config = dict(
    hidden_size=256,
    experts_per_token=1,
    d_shared_expert=0,
    hidden_act='tanh_gelu',
    router_score='softmax',
    routed_scale=4.0,
    balance_loss=0.00218,
    vocab_size=23349,
    norm='rmsnorm',
    tie_word_embeddings='early',
    learning_rate=0.0123,
    max_seq_len=1024,
    train_tokens=406900000,
    dataset='wikipedia_en',
)
Below are experts of layer 2 (counted from 0) of a mixture-of-experts language model. Rows are named router (the router's row for the expert), up (a neuron's input weights, with its number) and show model dimensions 0-255. Each number is 500 + 50 x the weight over its row's rms, rounded and kept within 0 to 999. Numbers have three digits each.
Before each expert's rows: a language model's description of what the expert responds to. This comes from a sample of Wikipedia text that the model never trained on.

# expert 2
Description: Foreign name fragments. Capital letters and word pieces inside non-English personal and place names, e.g. Korean, Slavic, French names: Yom K-ippur, Smolensk, Jean-Jacques.
router:505432484606474567488475405558462550452452430522513469471504576569418482478491478446558564438529498466471521455580537537538384574469527473473523559462485433520436510486489503498469488506439467411451443453490553526517427490465449588420468469432588505497470587480469481549561332537504446502559519507439536454617468507434417446506521451509503508478516505591445553500488428514473569476479420578484586487561568491487452501486484544436613561483550444481555566480551443430476459529527442466533415499447465495495427509471551469464546414527559565456500432452533526545512531456502486580473557528472582491517506563492544539508521515447491617502489566538447482537461510583520489482497466560463557505521501537460505631531450490489319453487504533411378507422545429527443490533542513
up1:522526472487448463510443451485413497586547451515575544415493480598502577489581559492437434543504512471460387464509412534493537486429428503467484539523505443481454456562454475494519396582412497500580528616505470414494502472493443528494495433536608491424552521561457474596465440602534453481493498575470513468571492479488532498474550531587538633437550546422496491446463432423524569551551508405417430459477498573442418539459481501496425485452519421465489468459514529510535439607473441469437487537529526483455456512479534550576531537485464466510471487500368535563476521447522458487512474500511496520496607435481546507436589536495554531525551430487516540480515449542486529377473488396554510549476527480430444503492571516462627405446467553447442451470545472556534557548486495
up2:601495465510492559470529479501389408475457501569519453519563497520479431496548515565385437609550399531500496479596497535476475431487571443469541582444447484503443550483474537422439514564520566511523506442434545505560561501544416486435520536505527451508559544463499463458455435433550470485461571500522593544497496508471547511526558555542557578463457532428560542498476452410506482487548462535474506556480489547515632485507473486455554538568431472548577569486597449537441519462500555563511478598439477489466474466484596549460484495472490468471593495540535469431522537551468478566422522423435493528596437503519498419530464413511583538554565533371559428595565493570567499480537480577449528583481574531605594479510518517587514450555459468458497457466500511417500531515563520
up3:487537511555477490490562569479484585525443525471556485505526521511480592510523528421485528499428453391465428514447550530479555569484480474553505452525454477468468533532455479421486469481449374486484462543476446552495483549395463557511428484495566461680503453502485436493485457478457477454637554579438459507394507568488470587513522507481504420481494578528512569494531499502498556425553418511498494606530494482520499472441544484457539533544433489548489550608455483480519491472525468533431515515477586539452618397540536473545451482496562396605525515491504489492487492495457487466552529605503467486643643513504552478519544492521531450436514456500469590537458438505438548529602508522465486621483508505486432588503530580494447390439550562459457462503443496452527506467585443
up4:566573523501461492467449449441487461555525587491527487476434529441508519471563546582526443520538420483425474562525393439511532521408470522447518575520526500476462527427498582469492471480498546433536442466490545386483498525539550579473568536524513534537538537548554375586458513491525358567461519493437492496492420537440479559531476434586531518510609478476590468474608493576585460470446507543418570566585546478525432495524512477553612470489489487591564573560499532442532514502561553514512549466434626545455484536504417548477474524473496488493478516535455467566591567493510501521578520513558552592524471490495473518503496474428414512524400534487531525500469464478559575477434591549394474451512502567531471559460464416421561487472591453446430468421431520464496463499548485
up5:452469483509489495528540524532551473480473395444487463480466501459497508522579504498584630447506543463507578456464504495558562505433526502465505458534524590306449523485442537443514506417545474434412567549615493426420495418469474497468519505389392525533504544477532593476576516515542558501535435515523648535525476483573504457499582452503434432460514487567496533485445527526538511458462496477493578471430502581459522420603423540531547524493511485499484443423432410451530429466583490459501459477542460474443450404550566497425602433535421468517514492546424510526608484538493549529447472497495491523485529522554515469451475497494430426414464411435513545511520489496404540588525449496495567559539453521458572549467486518539476504489479498502455511466393378456514477493517525
up6:535478508477464566509459552482440527448498481563563509580522527573485495500505504474511583416497524389522442461464530518523552543451414546448451521395556549537465428540490483555492514485421552476469492487494532479407397364526502479597510457549502467543474544454435432520514475523423512521595485483516440454599428449448525506523563479556454478501493517491494431482481544530501509444511490589465494406496456626408512497449430538498513426513529538475465486530484494501421566480544511498507514508522501530431502513466511501606565516472535484466448545509486511437517595546404485516409530546558451501445446508674551551477585514471603432483454413516465521491572596440507535545649472594533526466494475481511501465558558546569478537488559600486412474391474574435519430575542459
up7:541443488521485538471439506489440505567498549385459548432472412559543415510500448394481509584438482522458461439541539486501523436428558552492536462520411478504462471472476470357498560498633554436499497471520480422491464508412490492467404492473471456435481392504564515523513450526428518467528476424451430512481490561521569505487480506507572457562467503529510494447422516538478480425462555520465574405464414550492575486601485518491513439522482477558565524426576534617455487533564403458491456503489530384505454509508467612530524550468544513556510505426577507570544586481513512537520539474540394487502552464578504526477394462482435504480533553477528528538612435509460550444501465441475389486464494510434532487557519525579574485454506475449429430500577481501468420377452484
up8:455480485598481531518492489513476499451512475542482507539419534468487459500447522461460501471374614354524535513558543414424578540481501515447456487443465449399463503524564520538441507499527503414551496524504522600479483577509561567504608471511469456428511454473494398546477495440434553598431509475523440520531450434526564474432495497494436413523547518456560549500439478524564470579404489527472415433573509589536557487543492477569577455514597441465589482469498433499498533413468396564436406488514449505389508513472473547560446502506549469428558451439504444409492495409434466527605452539476514435501466455560434440452585507549470408486539529405509494487447548402555502493536509573542418525512581511478507506546477517488437508477428540516489568507513514436445484499482505
up9:535506593569495540505470463520469516515554488398473482536499498445484551484445499434534558482488506453447476397496402501437616458470481563556520531449501435541510534480466499559481580457531563486436481443405540344464442491446467534525508425496570427458492528418536471395579491460535485427566493470452470482508537508519521494492532451481501596473474502475593540490459541473497483596492502582632431496569459471517531509396462577504496545429465475508515464423414588452443442497478494391546502458532454525494468473445546513477439466527528418428567520479550471457530617554415579468444467427467489571458576453587523551653477568420546498473523578440551482536420450480526537474451432452540462569484549536552504547549454505510440580426503498433425473506527505476483535489495486
up10:507481554489478549406474543605406431421548466586483492421457541486428553407489475385510459573536554502434470523581495496502506443501534466492441496459500461526431520512403480439521476506505555504488420482511529510535478478608474573507440527460522436545530477473504535525603536471607424529511514539489504417472497498570505475494588375572523522544483498570570538492370448513479539467531505520490487517551504527578516489522555506530460483475489471520509561566422460438442445555499507451442471429534484427484492522510562474561572486519525555455407547630435511581650489565554536431532514581483406375540521531533501470550470414516433442509635496451579449488456474463482475518502488441539499506463524523468513493570429446460519461482488472507546422394494449546523524533490630
up11:533414456458448585523532443565501502466492517395506593547572450421482556473540507478500517464497527504546556423520547463613609554585528446489451512520607432514490502449522542529489527552449479528492511480486483482549508416443466472543593469505487503567431455409539480591495500541511519540564529434557494608414510667492474560555497608478504473419535553426515414459511504509566473493450585543478495479544497498487493524466508507566519437464557427428500522575523575448538478480425504414552467527509459495590472490563551530538493518538504567509566481527492540540626530489531570464409552609530498373497474557496548472518547437553490451534591479492450518472540432479523511455498464550504484506512577579571487455481649553468453500504504437486534576449513566516568567573537456
up12:563646471448519527526476457605523456607479544487552445462539442485547443517520517547365518433524528350438573536494561525430572527486410471484510494426446521411614548532471507484465520595417452480500638492523429515492450440574460454470522550442532538488495474499392526507432521504531517528581479516557509458581470477536425611540491478485492511480501498472446586507396472484495497465444544532535486520546551549459528485519528528515488532434512467531517570406491511433500580413541541502477524513403482494431535448509473544455473463524439581471535456530524493422435427547513445461543539489543515516491467514477515564467547429485519479462549457400447442492481513592510559433443583609504518547536493516574487460485393615475423440483524522384546451563508538466531497501502499
up13:566389496514475469533511451543440427501443456530598493568614494383430501511500515408500512569473520454436429546528560472525509479523461543538546445575600530586526511526462463505493440499501517485543545509442571495446437438540489615481544502538501414461400567475473606509482465472538480534482489529564463563461570503508496504434387554420536474451357504479405490589539402393536522530517489546463554513560593602564479499509487464513568518482511569498477534458479491504500540454560468478544470384486520529527496544549548528384485502543570503499549449558499556464446583548432461543445546545506564536480516493549546523530549459498496504524476608536444406486526477496503516553456478463520596459587478423501456423505457506573416465480517470555520617505486446464453466561475411
up14:508532479466436516509449603411529628403503496556469479540534561580469495506547472569521540585477501495559485567526414490495379518431520521488429528588516535544558502539503525488427523518340564519541486488500536483515493534580540506521474420437523464509524466481443484570475429440559630526494504491538431496492596483614493394554450511572410436548385534443501414519481433358614550429556491546508499502423554519528530477524487558523448511529548492508496534452521534472469511480504423480593428560513465429436430402537555515535466423586480472429597479491481499545494498454454450537505573564467511512502531476406519585522544520490535479464438526425553512519509519550550537483536497480486540476574540464562532523438602443523465493528440545469516551464501492507466472489531611
up15:452524561556429477449515464466499434620504524447447551510380477501478487407526562485479594574584558488465523597403483466407454459416498534464515411510501504411524475471486510555454424483551438435448435482465570509459496527529502548545393498562564453514491485488536417435464525467499588464517505503432492480492555539547446494561487510441464482533409477497573473532527499477503417528497512472542555430549508532595481497452475536431445439433530559508544571468452410539571507519487513429507437479481506506469493563546483531496514447488521547441401602474529500487512438538471367517515518482377460535454491558517538508356639574441596498493527475368519465527443443520532419477426469533457553500485519443575506504509589477525470428441469470446556526446520560527501424500574487
up16:565475451494527532482547501491543565553567514435444553533495485531526529479540361403580514646470432489615522481508516482506557492435463584524456528535485472396509479486529523546608575514515517500540566478447473482456454481521486476515373561522460399551440556465483509438378558491509445511515487536568539550448526514518443542469530440541516518444588504492519527547508435376402491467461481510511538516410444429564545479506437528541626489454488583481517499518471471454509473512545453521562498534617529545530541421542451476490359442445494423466577551573515519382467573491493495480492502496546524483490474502524408492543488483595470495559509532534538567568487510524562482554522621474532451496452481496448501514600450618429480428492530535511475542503433411537506512469552569
up17:474378463386512433546609515440477508371525464513517418481503556515570485542497473465398493427513511534515547472477531500496562449476570503512463518547483517452472484568442516356470465457481477515518518501557537441432479507559537533524536549508490539573599549470476538510436443448513458482500523572483586514517537444563476463511430439539444466502504523514578495337579507521404571424492582498580489573534502505504465535505521530511453547564495482493459470469541570450401485552581509499549596401540485560458509496598495421466461475512546558587555541455470466520547449530525482475535499435530502447510525545581502611505500402573530422507432491527500544486533489536455530450430362452535477530452501651508457415458491432455486493586478378468518533477522487512447511524473470
up18:578554471549521451525529484517533510476478500555474528552562509488523408507523483467448426529597421503412505383503528474499463518471517663449541357472453528553438443517575529454583609595524477475439438542472556475440512511478511527556472534516470551421471559593549508501484428509546516457495511504501467521437484529586531579480462517486449452488531524496487450503541521433542454482490469420506477482385472470538510350538456498506614554507506408521501607479567530421469494535468442467593497528498592492432484565445461501548461514516530424519562558465446495528535572508554482439410617496543520469515437525494447487569453438434529431548510402543503515457587577472480444440591533538470472526550456457444516519425546545494569476577486582535497505512539524500425510432443411
up19:480528488434480559489440467486494478398469534474518546500482503501563517526567531537530495477536468509492529513578553461491506550494491425511496599496609502440493624528480573470493530409464471487501556501539584580446545528521561447517526447464474604518617514494473549433431452448494550454537506471530448537495537510525492470507531509458398543491488524517426534515499535529481641393566519601536525437539420534433439635496382540496449574542458508509470413433468502444560490579448530510517536417458470480531358480500460460475525454538501484579504501460494527449603518495473421532442562425462641470414517429416457463604429542493486513524552477420514474585584480450526532502457563565506508537423528558589479578472540494539463462558491513627556518521523480465513472488541500
up20:492528482497570461560487427459518458410461488506512492459547532489574536523542525526489453471458481501492491521416544446537410484442536438516520330563489541426437582404508491495488615503471485549531419494427497434481499573385555588504418598389571505559452494557447517475564455524442511532513507505547451518578542585524503467484445491472487452483411422526506558487537415469536538554483454504524436465495466493585618641512513494523481505468486428477524508554552408515534546456511525412538480578455467430564488529527574609437479420410456496501508512489564476554435551492522527564428519445540588519599467549481529449468437514433500515481462554453553615554498413398522531526425522540574565472566471507483539543519445500502467548425511525469482482553518540417515514521511491
up21:540442367544407430426449433510472410450499491527544458478459527557469509429527419508522570482477449504515468520486505523487488434507517459506452545480483568555445564502495458531499438471597567418520500608536475461579529506516513464463510456541494483427546562511492578460424333457437558415495489493495474504591524500430524527433393461486486474539464523512487446606572496451422424411450537486495491533471574481480491470550468487581429458501516548525416414425512461528459548438524526469545536425503611539527581559497588414513506492552512466474540485537535492494461584541566517534482500464420468435517535518461461603504501465397460490469543526571557437480456617549583484548405518554452476475491453514437507490486459422503558612529447458453535579574533500504404508562477536
up22:531511494570467487450498503533542500571559536605431496509586455466489535500487520497535454529546510421455447512479620425554535464471500455467572515535474508486458567479515486537588547482465514429462415480530545531462540457378507492488548490459456397435476546483517620538490534514524571550669445527536444566561551552562476549504586477552463521501497527473492527445562501452539462434564513449533525528446466413488439539471528474509562472532500537460414463526515645595504520535521527512541430538468403518483394534552481543536499533539430486524414517515590535528546545468393536547425565445437491538494425514439432570548473485491484447569517470469508590443428480452455475512616467490584538553496524468509376502366554518554496456455499525514489551455477448395480458537573461
up23:516584535521539479473480588532514444558439443433461447418614409535389430380621498473552477537545596511481529476396473508503511475578495501485441542477583523483457534511430598515414435536516588528551598468532495439455513455485541451444504483436511527458589408511493532599448470483480458473455437491575467472481444444524512502498522482510490497499393558523528512472515501549486505589524495521500528605469434511417444416474530477505533481511560505517477615548450496561475481457527546554478495513423543515437542508468403475490530518531507488545505594600375434593412443420525535436410455497445464507496468507493522547560476496447478504448512482512580437502434540505506554533417545418514523551508509554498470518525427544456548447460540518478486581569560463442554564581405532
up24:506440504423441474475478513516519458484508457498548494534518419451486500447594479558488470533549452541559475457485479518448459527574478495534380515493491499512504467381436452501521555427423459505476568543656476498532446483472480576440537471487464418490519473482544471491412439487470466485517477365552505564462438512540419496484561519561538485578523530529525488497550449495505516502356359456464421400617522563569427456505474475552560510560562539495488514503512535390484533504464501438467530584408515488481562507420542506496468540494448532508523541534494416539506585495518591516500435563559507449545482417504562569538453472511443540532465439528522585535564523493491481467477474529520509501438448584449481490578556514418480408369486490511485404352552398541454524555456476
up25:564515427554436616521505538503508451556551512602549471487458487453488366393529472542500522551527555470520485534553457572481516546479442543461449528542521477494484514513490430499440584507454448466515403528435447471640556485540567551471437507479449519446495457528534450354526440518454477526526534522429545497514432516505545514526536488522527454535470557517495474470543508425553484520437372491439524450574601487424517477516448510545612496515533457434478563561443501460525471508522521498540638461451564531486487442473540523467556429469353490525532520559537498460487606418412505545467452425516483459469499481530490575559528568520501436453435487446469458524551528506546491523593548559534429544518405375515493487516501453399504511493539595466544581515469386449549520531572519
up26:455495501456406467612428484494523502490396448492517494467527526462493504519527480497501560554588519551427623511461515432486539503447440535534487604529522446492524548480403455524516523522463593375502538577462519580412557435477428550484536585487462531428520459557399576438545464451502508520471487460559631490543397545470485581479486518540516410528576451466484513496524459511491628562442534492452517543466512575463509499583513419499525473551560552409509562532537473484501509507487616489557402525463472442452520382408500505423565542424563546488458503440579575549551474500473454400453545534492459512594440444481473533497582493484517499546504574458498509460482482515427469425445561548553453453494561441397487501492473473566490471455545539467476429553406518469498465516481489
up27:479474497534510470534460454554563546530509366528557425424508527498533493473509479607449512436470571483543589475473508456571494475504561520451501419554578386554428511411415436481567549436586479511515564543466539534469497560486482509458380562586480514587525532602374495449502506486506435475475494509409451474477491509491514513468435398498379489440470474604444521490507523471527434600566543543578503468545476458462436495527477472612545538525509557410488400557471509494505540532515583544480430459439533468439519465470483515538419530492544532529513522595506581418515445555616611409462489566525508503514548524444533508569481509522550450508471573562458509530463522462514450544429478458498491486520575474557459576464493543484455477553554420383528542474455497503516540528455432
up28:521497433376510375554513501545408502431541487461463425455454515531443506478456522486480463519472422480569476545497580419473431618420512480513475468443598517509436469504541497441497523562507498552504498557432600510559587497460397513530603495442459573521530467437434410451519500514450545510481482487562462437469497377533580486476430496431482535444495526480524470487531512411549505474501437467477511485523439511492498449448501477458573591479510452493429461438516614470525477526517494436549510419476530524383474463477522593401494554465487456449462490566565466424549511561464620609529521457439524456478529563635502562471578553438444619529561495569458467500517493434540487522557584455479485496508455491461523527512423488488481424451536516502455544508538454487475527501547368
up29:596464413498475474496514387496430518444558543585581434551531451553594532506507550469488485492502500467539527555482470537507516408502534518472508527527477467476621424440563577507481511483572453488555546477517518525428536528565487559422545598389480477494472463526515499471491465413472469523458551444528531444511485481527487532453520475538418507501539498538491517536405483487497506488413478618562571419479413488443509500489417548530571468469523546444561548487560518528635485447699442524555625464434563483493463450449533426525445495466613515537486478401472482538422501443537532504479463480483578480431521471425500456459441469436564433425488503443511468575450400527442526463432522558473545518427557509474529581525473470448568528435592506534566450516540512535545498461456458
up30:516454451456443463429471513537440440568488482530577513460508486466546407525442458472550492531454526559512559620471460529472492511480390503481576585542503562499548540455469537500579444522538450493509551540413522441497509548449557499523546518540556440475476464461549519633558368496483485518486412489430602525542495530579588524546517404557484394587471605486483516527475519517504510547406561546423495463479383515489482495555538483491452517509502511480469504567434461501514507531549518488528537407517612504472513470517487570570483489503591495454534615443568532507508409488448444419403598454579560418444469500537484559504460416527540487467401473564516590520492558529553547474533508536472536478449484415463521585507448471499575518605442499533487524471493586480535423505484389
up31:489542503437482454528532429556541433500483549563521525416411574397442435502538565414555454503528471556565463446559524477433458481491421470486542516456506513480413430369465526453489545517492506500535598481456569498475495532467544463545465427453523519474504545567476511566564629425630444425509465442488558505482518575603495548484456563522502559560516522493491476553512526425561434499434501489500455490540466459426475493446474434545353476421564422427573482481492548511520560480513496447570434516411428535515480609503479572399437535594486466498465392550506522537535508572565426533454449485459502478509578514460476523439456589444547486479472533486516559524529587579519477442377539554554493456496479526520475489431402454479477548530451552456467502518534446519535432513529525
up32:519522499493426549460433540533556531503518607492413495536552471466448553430499524466509526550493555511537531601496537501456525450470504528530532408469491495558493490540545481533459569482473452423488438484505473423594470600565426500463555511527593521535451473433474392533459540471438529485432514491430458550437598511515455614559496564546493484540505599544537570525454496538464529401544494406562517506535558530497492475529475446546543564454515457432483527479461460458550520559409499425475508537460511473521538412490457407516540555563471490571608483463492492500485491478473557421540473571546490549445467494561450542503559496557536593575474407472518524475619493405525478521497501507462543571493492436485496414480376503486518490363495431427612499495694551481549489523477562
up33:508559464444546523419540548473474466565470448482471418495475431524527514366523541446559543460439517486484460496513476478558500476582476610505453541560541484558481541539532565434513487426546453481457483462504538586492436500495465564484458435496513501516645566422413540545539551566533479517455488351451522461469458560504523458449470532527473521500497456521443477480481516503499442451510459471478488483455537571537495550530506518506452442427654575498493534418555506462487531511575502522482442503470425527392547484480522612605468508431503495517482427505464472518504425483520523599435438529485453581493501504530436630483547594461453587591453533661535543536547570567474547512494373418513401533430529479501497454502508488530528556547516486595395496535479419520483484518505458
up34:553519550488427432529498505524397492457497460457463473512510547568527454434547439428538480479506387485488487475436546453523474509476550442490469480454591571530450580551515589498524474574500479531436425504459534587474442523524522500422526542467553545509477490523590464531485562552526478553521488517540424504386539452436526482487453554432532600463500490490547539548492532499501492432437497497324505519496613565480414510474464521464523556536495476467528504475483498532485494556509534521419520387429527460495509328512440489546467533521442543540461589503495488540547508430568557519554402542448419533489595466494515492511456389412612447491491464563543482501527536474509571413467518472590499554547576377489413467587348550473571491481548490510566528541529529559498514502519542
up35:505509564485418396562492484511460519440468516526527504498465562474503483648589508492472568611490566555465520493487510571511443544509592565517553555483488455418532403551514383506474444482458495451422572559497533338638508539485457454464421476483548557412490558407519541416450552406511560522489537476508427559454530491476542515506471523568491454476489500463502598416469576578513411457523496513515497485572473516484587464482510553434537449451491532520400542449413579516496483498472442601439476472548473470507532463470568495555528531531500500538538503475604515502385542586439556486411462510462577542468548530534450506544534498482522455493517445534532461515475475520505479557407469423492483524567509509524536504519459520574568509462459432411420428432530457557496489492507386
up36:493464441481465633485529523569527556474417485488569510466503493500583507432535564476483539548407461630466386479481500486540514477528474475503465465482521551475586471530589477532518490430526604535448477448525578522476495468469479512471483503518511556528428472481514524455539555467439527435534496444362586498401567315440474349526506528536503435479526488521487474490469573561546530444472447553444528507474444499487542484496597473540429461554546491533508522467524519589434495487525450634535458495465514510568500548521511581474453515528473433513544479453507441480542483585494494430537506505459506589523558522540413479445553466561506499530584523407562583529469441489596464577471396484401470475561542542495430483429421523448494483465511557399523556517460512439504469533611533
up37:503491517483459564514472524563532572350521529594531480512560474521522474494473496510495405551519576530563552564448474396458520501542591439497507565465475501546509412515382579498555522457578428553495488414562536519459454493484501455406523585456471520428551481554479487548470581432461573525512491381466501490525379469545465467491454557566478509596438492589511485491574455563510447530527466601524486434456430481518467502504471516494518466432559567490538449537406584546542515520519542459589446514488500450540550475462437486502440566471528516372506478469512475559416577546446449497471593446512539457513517510525499497488543565491536474470495608428500514483442470574565527535575530488464555421514571531478466518614572512467530503371488503582575453459550559564519580578529511
up38:487495479562571507472493447495459429466463452490556494560534487480492612540388493503485521460454506429449469575461496463549460387506471455532576539494535426476516589512489508561461503482415530514510518502536498498509474446480450564474472511504499558545568458541487451462508421513643448461516547515465504492469470573476400438514514531508463426503494519520498551465477455475541478559511466483431368453559549476533571615427472522524536526506523507464644507363503549510482475493481579489356468536430512535532505426456496535518404579460445482580423581542513452517597559554499535463625481574509458499417524491544471428552517615478395555464520581483568460481493516551542549580432430559498453468481521503477447577507488448561510454548554448461444440355474528457516465517523514
up39:457456526546529429442511526446583488574428427502496488507540499487524538474511530512473497526455526577488521511506472489503517463514617527486559483602505429526541492573481496486536450455517532488580491541519480592530509555585548500405482634425543487489445427494443500544527472549447462597542491568416568489553449544485453388440512495471478531496474479518515442538539416530551513440531458532457554546438517589434413481394728510477565517571532546462483571452554474507473437520541521476518538421462504510444499422536431506454382463554470506467529584493498526515605489511556440488536450563419488466500473435525522510434530422477433547498418513512518411539405543551590527496543535459483377495475610561470500449471451490480490492493573580510546597511522521528561528549481487
up40:451526519601545536475494502545523487494462444432497412479487428604451522485605544472515467504514461473497331491567514483504607488556547481452519573531460469514565515545549497513624461570444447473578493532553527479498484569480510532461434523437430459491476509554517556407586541490422530445551509434542488486566438551448472586505463622491512523503531463501543504450440519551508497519459465481535471533494430525512534551497537416530525598535502511604458499542476568529509559445535442474590576443534443487421503519510490473505469505543537508506513489536461576444404503470588559578478545513383485501522438511496530581422567491533435574565430386514503425421638472512516568523563451503562514452523468496409381503551456604488478435477568443479512479571531577478503515533550490
up41:579433459458530437530466532560428526496504414503476496496437470445370586516530508466565489506532449507455484389538524498472493467456470505506571456509450540391517493462404483422497542562504475568456478464529486497440406461498519515476501458470428504516528431522463509511475480413492488566589514459570654469572510581520535559453575526520532498506510521609491580475646512601456451505536511499552539543441565569583543494562522552437575563509419524483558380447477503448517541487561548468527504557496504515440476491520475502475462568498555544487469552508430563577452554520527488376575602476451548508461551545578459521461527499405601561483500570461484537495446530541568516500537482515514481458508585575427487448562499524574497537515496448502489435529412551550571569549613474
up42:498476506458618568510472467514566537481440457525528502490619543552551544556431483535495435547390508573473451543458461513552502569430531586531496470429481425473434454570503439350540566531469550532540465475542539403497558492443562497476512491504501486464489565483584461436528522433355431503491561484466519527516489489523468542517531512454550522480437517489486478539528498574475507521465549499460436451492557537492432582447532431488551468405461489528482512524507546566494473539514464618468509451416571526458495442451568418498470468477519476604536622518579461618543461485469429494472543528511616506562551461477469569461525525599488513570537405439458532483405514577537447506491502515471428431521416481470472521394624454443542514518463472500487600462520522529442524575425536
up43:522540520483535424437474484495507454397477422627534489511539407509457495450450588520543516522487517482519478466423488484492415542539593425509565469515440443405569493482505545542492516522510567548484577462502503485466517461440521433493408492510470535441504504575419517489426459577397503495446529567487444537547553437535482464464470491513422494580458458535526464473509492453368460476561512459529502486498487398525573467448512522487514462509435608455537542608388446479409529472624464491397425488503487411499456480440441544520447445422602476462536522465469491484467462591427530495517523516512496435519554517621545504414436498593512466491541537485473498403531606512548418480493524495494486462604494495449518501492431509458604594552540537498581530474486610436466563482527533
up44:527492431539600555453420557476559406495458477463535537506439509449420467463452512532532576522590552528464457418541516395474469588505620487596529558492524427530493541554422472440492505574506505522481569466405531372556489545429511462445590539481561562467512490451524562509457489585509550463600429491499575482439501500499472578479529525476440500539517497489495529519516477512481525496520501441508539514511497533505443491447503471563543511501459441596522538516429560575495486449588482437602442544509561493411651450559463511518580512584520481483457503505470560573490538501532603480493559596462470542580551464536553452559430495535460586623436456556535487519400524539454456473449528376499554487509515581518469603535505443567460454508533552447495553498557485430462532497494463
up45:504476457548448451505450578473546433497461485514564474500521509513501464436560500561505476448496434307556545515577557415559479427463471546486414521506496541529440470566419499404539469533496493420478479447488470393515517530478498523614567552443487426462465408451484496512536450490404525477438509549480557478455537547416588498495452566502511574540523453558490409497497506504538538557524604405519523369518543550573473564487422505415477488495472458470472520476493443470503429505509560436476570531489493501538440399393488459437444550433605434430480538496510447587400468497503473540484459580542480491519526505592562531536452385500565529503508560390507432477438546566523468481512469467504417510501510436479552475384583472448527448457517523499537529449498542454529542555483520
up46:526520462516490528542494447545553484487569368528438501428517534516465491456572466496480552460538531562612527514482462511496469570539414578560500499471483476454515616505455507558465520476550512443404433483488536464482513450502534487504564515514476492463498483468449563464536502457539432575610442606431421381498487503546485494432489459527475449481475519586503531555484478433470485512542583466466539564449504612394486575447436541444483612478425368546548507481455474457488459550502512522515557598542484516509505613562542480524540505497601522406489538461456447519537481457510448476530472543513561455572468483526586485439495488505547489518445514592585459486470660597549475567479545448531485575510561520592492419404518428522531553542417517548547556454473491483453536499542609
up47:475458438459424495517524568545596555474532435484513557508527523516428510426490450413522481388530516488517518513550492528504373456488603477622410550590521504499558569491460454453500479543528454494413497594537452461454503574441496569495466445575525467453495582521432526474388494497549540468474605494531564494563521494550448438444519500585508466481454504445501473460484437452486614515437537482466397446580527494472382505497487442539485541484503614584528542360510401527463559427508532514523404497478460394482581457472535515528481621521481506468538545497497534478504556497497486477524538514549556574406536495410497529537502503447486430465522560484498448531560461541533523405525511448473543469486500581418526450446505409492559519509482570493490537468455473566517375578531548
up48:511580443520531417511503507400565526490490475590477495504438368519458555531563481507438557604479585508428469460544571480538505485473501532535441554494541463473461575478555482489485657520502474559478530488525419498561499479600497478425505594422475437406507475364528475504506552508483493431479500593462501517489520541412576601531545452494442520585459483491527502529548461394560557480570489440398533530510523449552591512475537451509450487493510542492494556501490502422521454501459579461476583461547617515420482448514457501444490541528503510574507596511594477498518501501427523609489409492477525491463543507544457498488481439464571483518516624507512524541553424425482577381469448458396473587513500568535545464550567463495539448494526490480518449458445496500480539410593509
up49:505440541536438461512424484497483460445441599428482462466483544598445376435563433475469533578440576510553541559500449543566454544486436494478508505484506454531474506562541440604504504424437432480524534481430553456494460456543451520453589501544463460444511619547469539607466484445480552488439516583483493582535557555499512484438545461519434525541392567554470531497491509512502540532535516513468529512492486389567517469455486430459491452519484476438594499567617500541464426502521544467434557429467541479504546492413522447458441578439410418527476513509373475471411484527456543494552506507556577505472479497420502583518404459417508519475540513554570486527549439604548523486491507465478454512379559483444565549551459586548487454472484479473477453493475555437614545449578492
up50:526580461539516486576428547516506519586423552433527549436652547502489526430504531493514528437524545542609476522547530535471512502432417485477398567537427452513466573513555507479476595501451477465598512480468537502452529428501441562590482558539417498503492601530422469511517512539513568567440421458518420374472651453426466434405504450465474480489449451512486517555472520530579496559410543429459486384515477526493521495479524532466481487443491474437503524546439553432498504436519551532549502512428526519496533371455559510423507491399493401549558391444436471482492637480465500514473485479563473563536498522515504493560525533561529506478363498445486440403490515461441565503468512431517549463555509507515550516452480491546441507483509527419476500515552544500489531460511419
up51:410488544514605525560426512478534453558392438467509473479547503499609474557562483565552565423515432579490415498528475458486486511459489603500433511537491450488474539472547553511494536519470626496502573442521528535532494493559434475477445467491468415571491552465529474520543550474523492476498478498532548468386519563479523513366541420459467512493432485493502517540489499464505558571523436547376542512552589448608492507396469436502552519422469555569563505497509398471493528516467499487466448488500461581475556428398510416588473489415475493479466438470480439544562442520440555556559428485496481423561508470550546527564467421460547506559498522539550534541524460618501406522432498541620512562541513495559470591549496547444488430490591470450494538420431454408507557502475467
up52:516549586478501535517561523519481493526637408549433530483466398524526519497480506533452439465490593473520482458468518420408558548421519496549545439514600528510550471476428520479525574499528474557444549512496480441610575456474488548488512543457627479528458461418504485576474517427378541483544467430467488521528529479469562493494549463517548451461505507588503494490485552474566483496468380507422575521517445438456450464452560458529565505451452542475552496536491399436500539447435480509504553450361537596489469392557542552632488487441485448536633539474553495449522536509524532459460513572462436499437507450555530514494474557477447433517482564603571424551478423522509497490563463549447574448490488474590556412461485507458497553515477521489429540414506450515511409558496438
up53:487449542533372460526540523516453558451482479448508578474531431432548515494547500566443495456581479538483530411483425437481545517470532464481504529515531531564510439456472446473513527534508513619568434558414571441503420555401495543427496605428478509409478619442568494427498553495462459598527500516535480460527562512431470404513440531540489545539526470497511541458561599472449469425534445494423533505493468496478431552443518518508459512464490462407441391522475527498486480481498559505495457426431470528460505546493573467554577465527561541627461573496520423527411417483472532455487512612573607539542433511521413478499456519476548497588455448516429516514501513434427586548487471507457444508491512567480525559468501501553489478449608493466500465399515478564549625559579469
up54:502428451555522546523463484469592544560534491417450407523522509648479534480534538499447502474427469446494383442497475443545449424521464543370533611509517580399557554488552599548483419354467503416500477502533480474566503476497495562554531545513632436544504469510546531534523514458528476443574496546485534501518542525445499472565516509472479496525471491500537604516535419547468444478487506546459453439584463580568496531527440465451475529563567480493490502448509422467477509410496439519536633464461513552474488377453434400526404441487513530501486431429487465494547548504439455566592475560494533501487580550480419529498479462491513535447385483543499477596430484454475594441488499462450522508597437471547463495536461558498507517532493455537446510507568502430439472469468550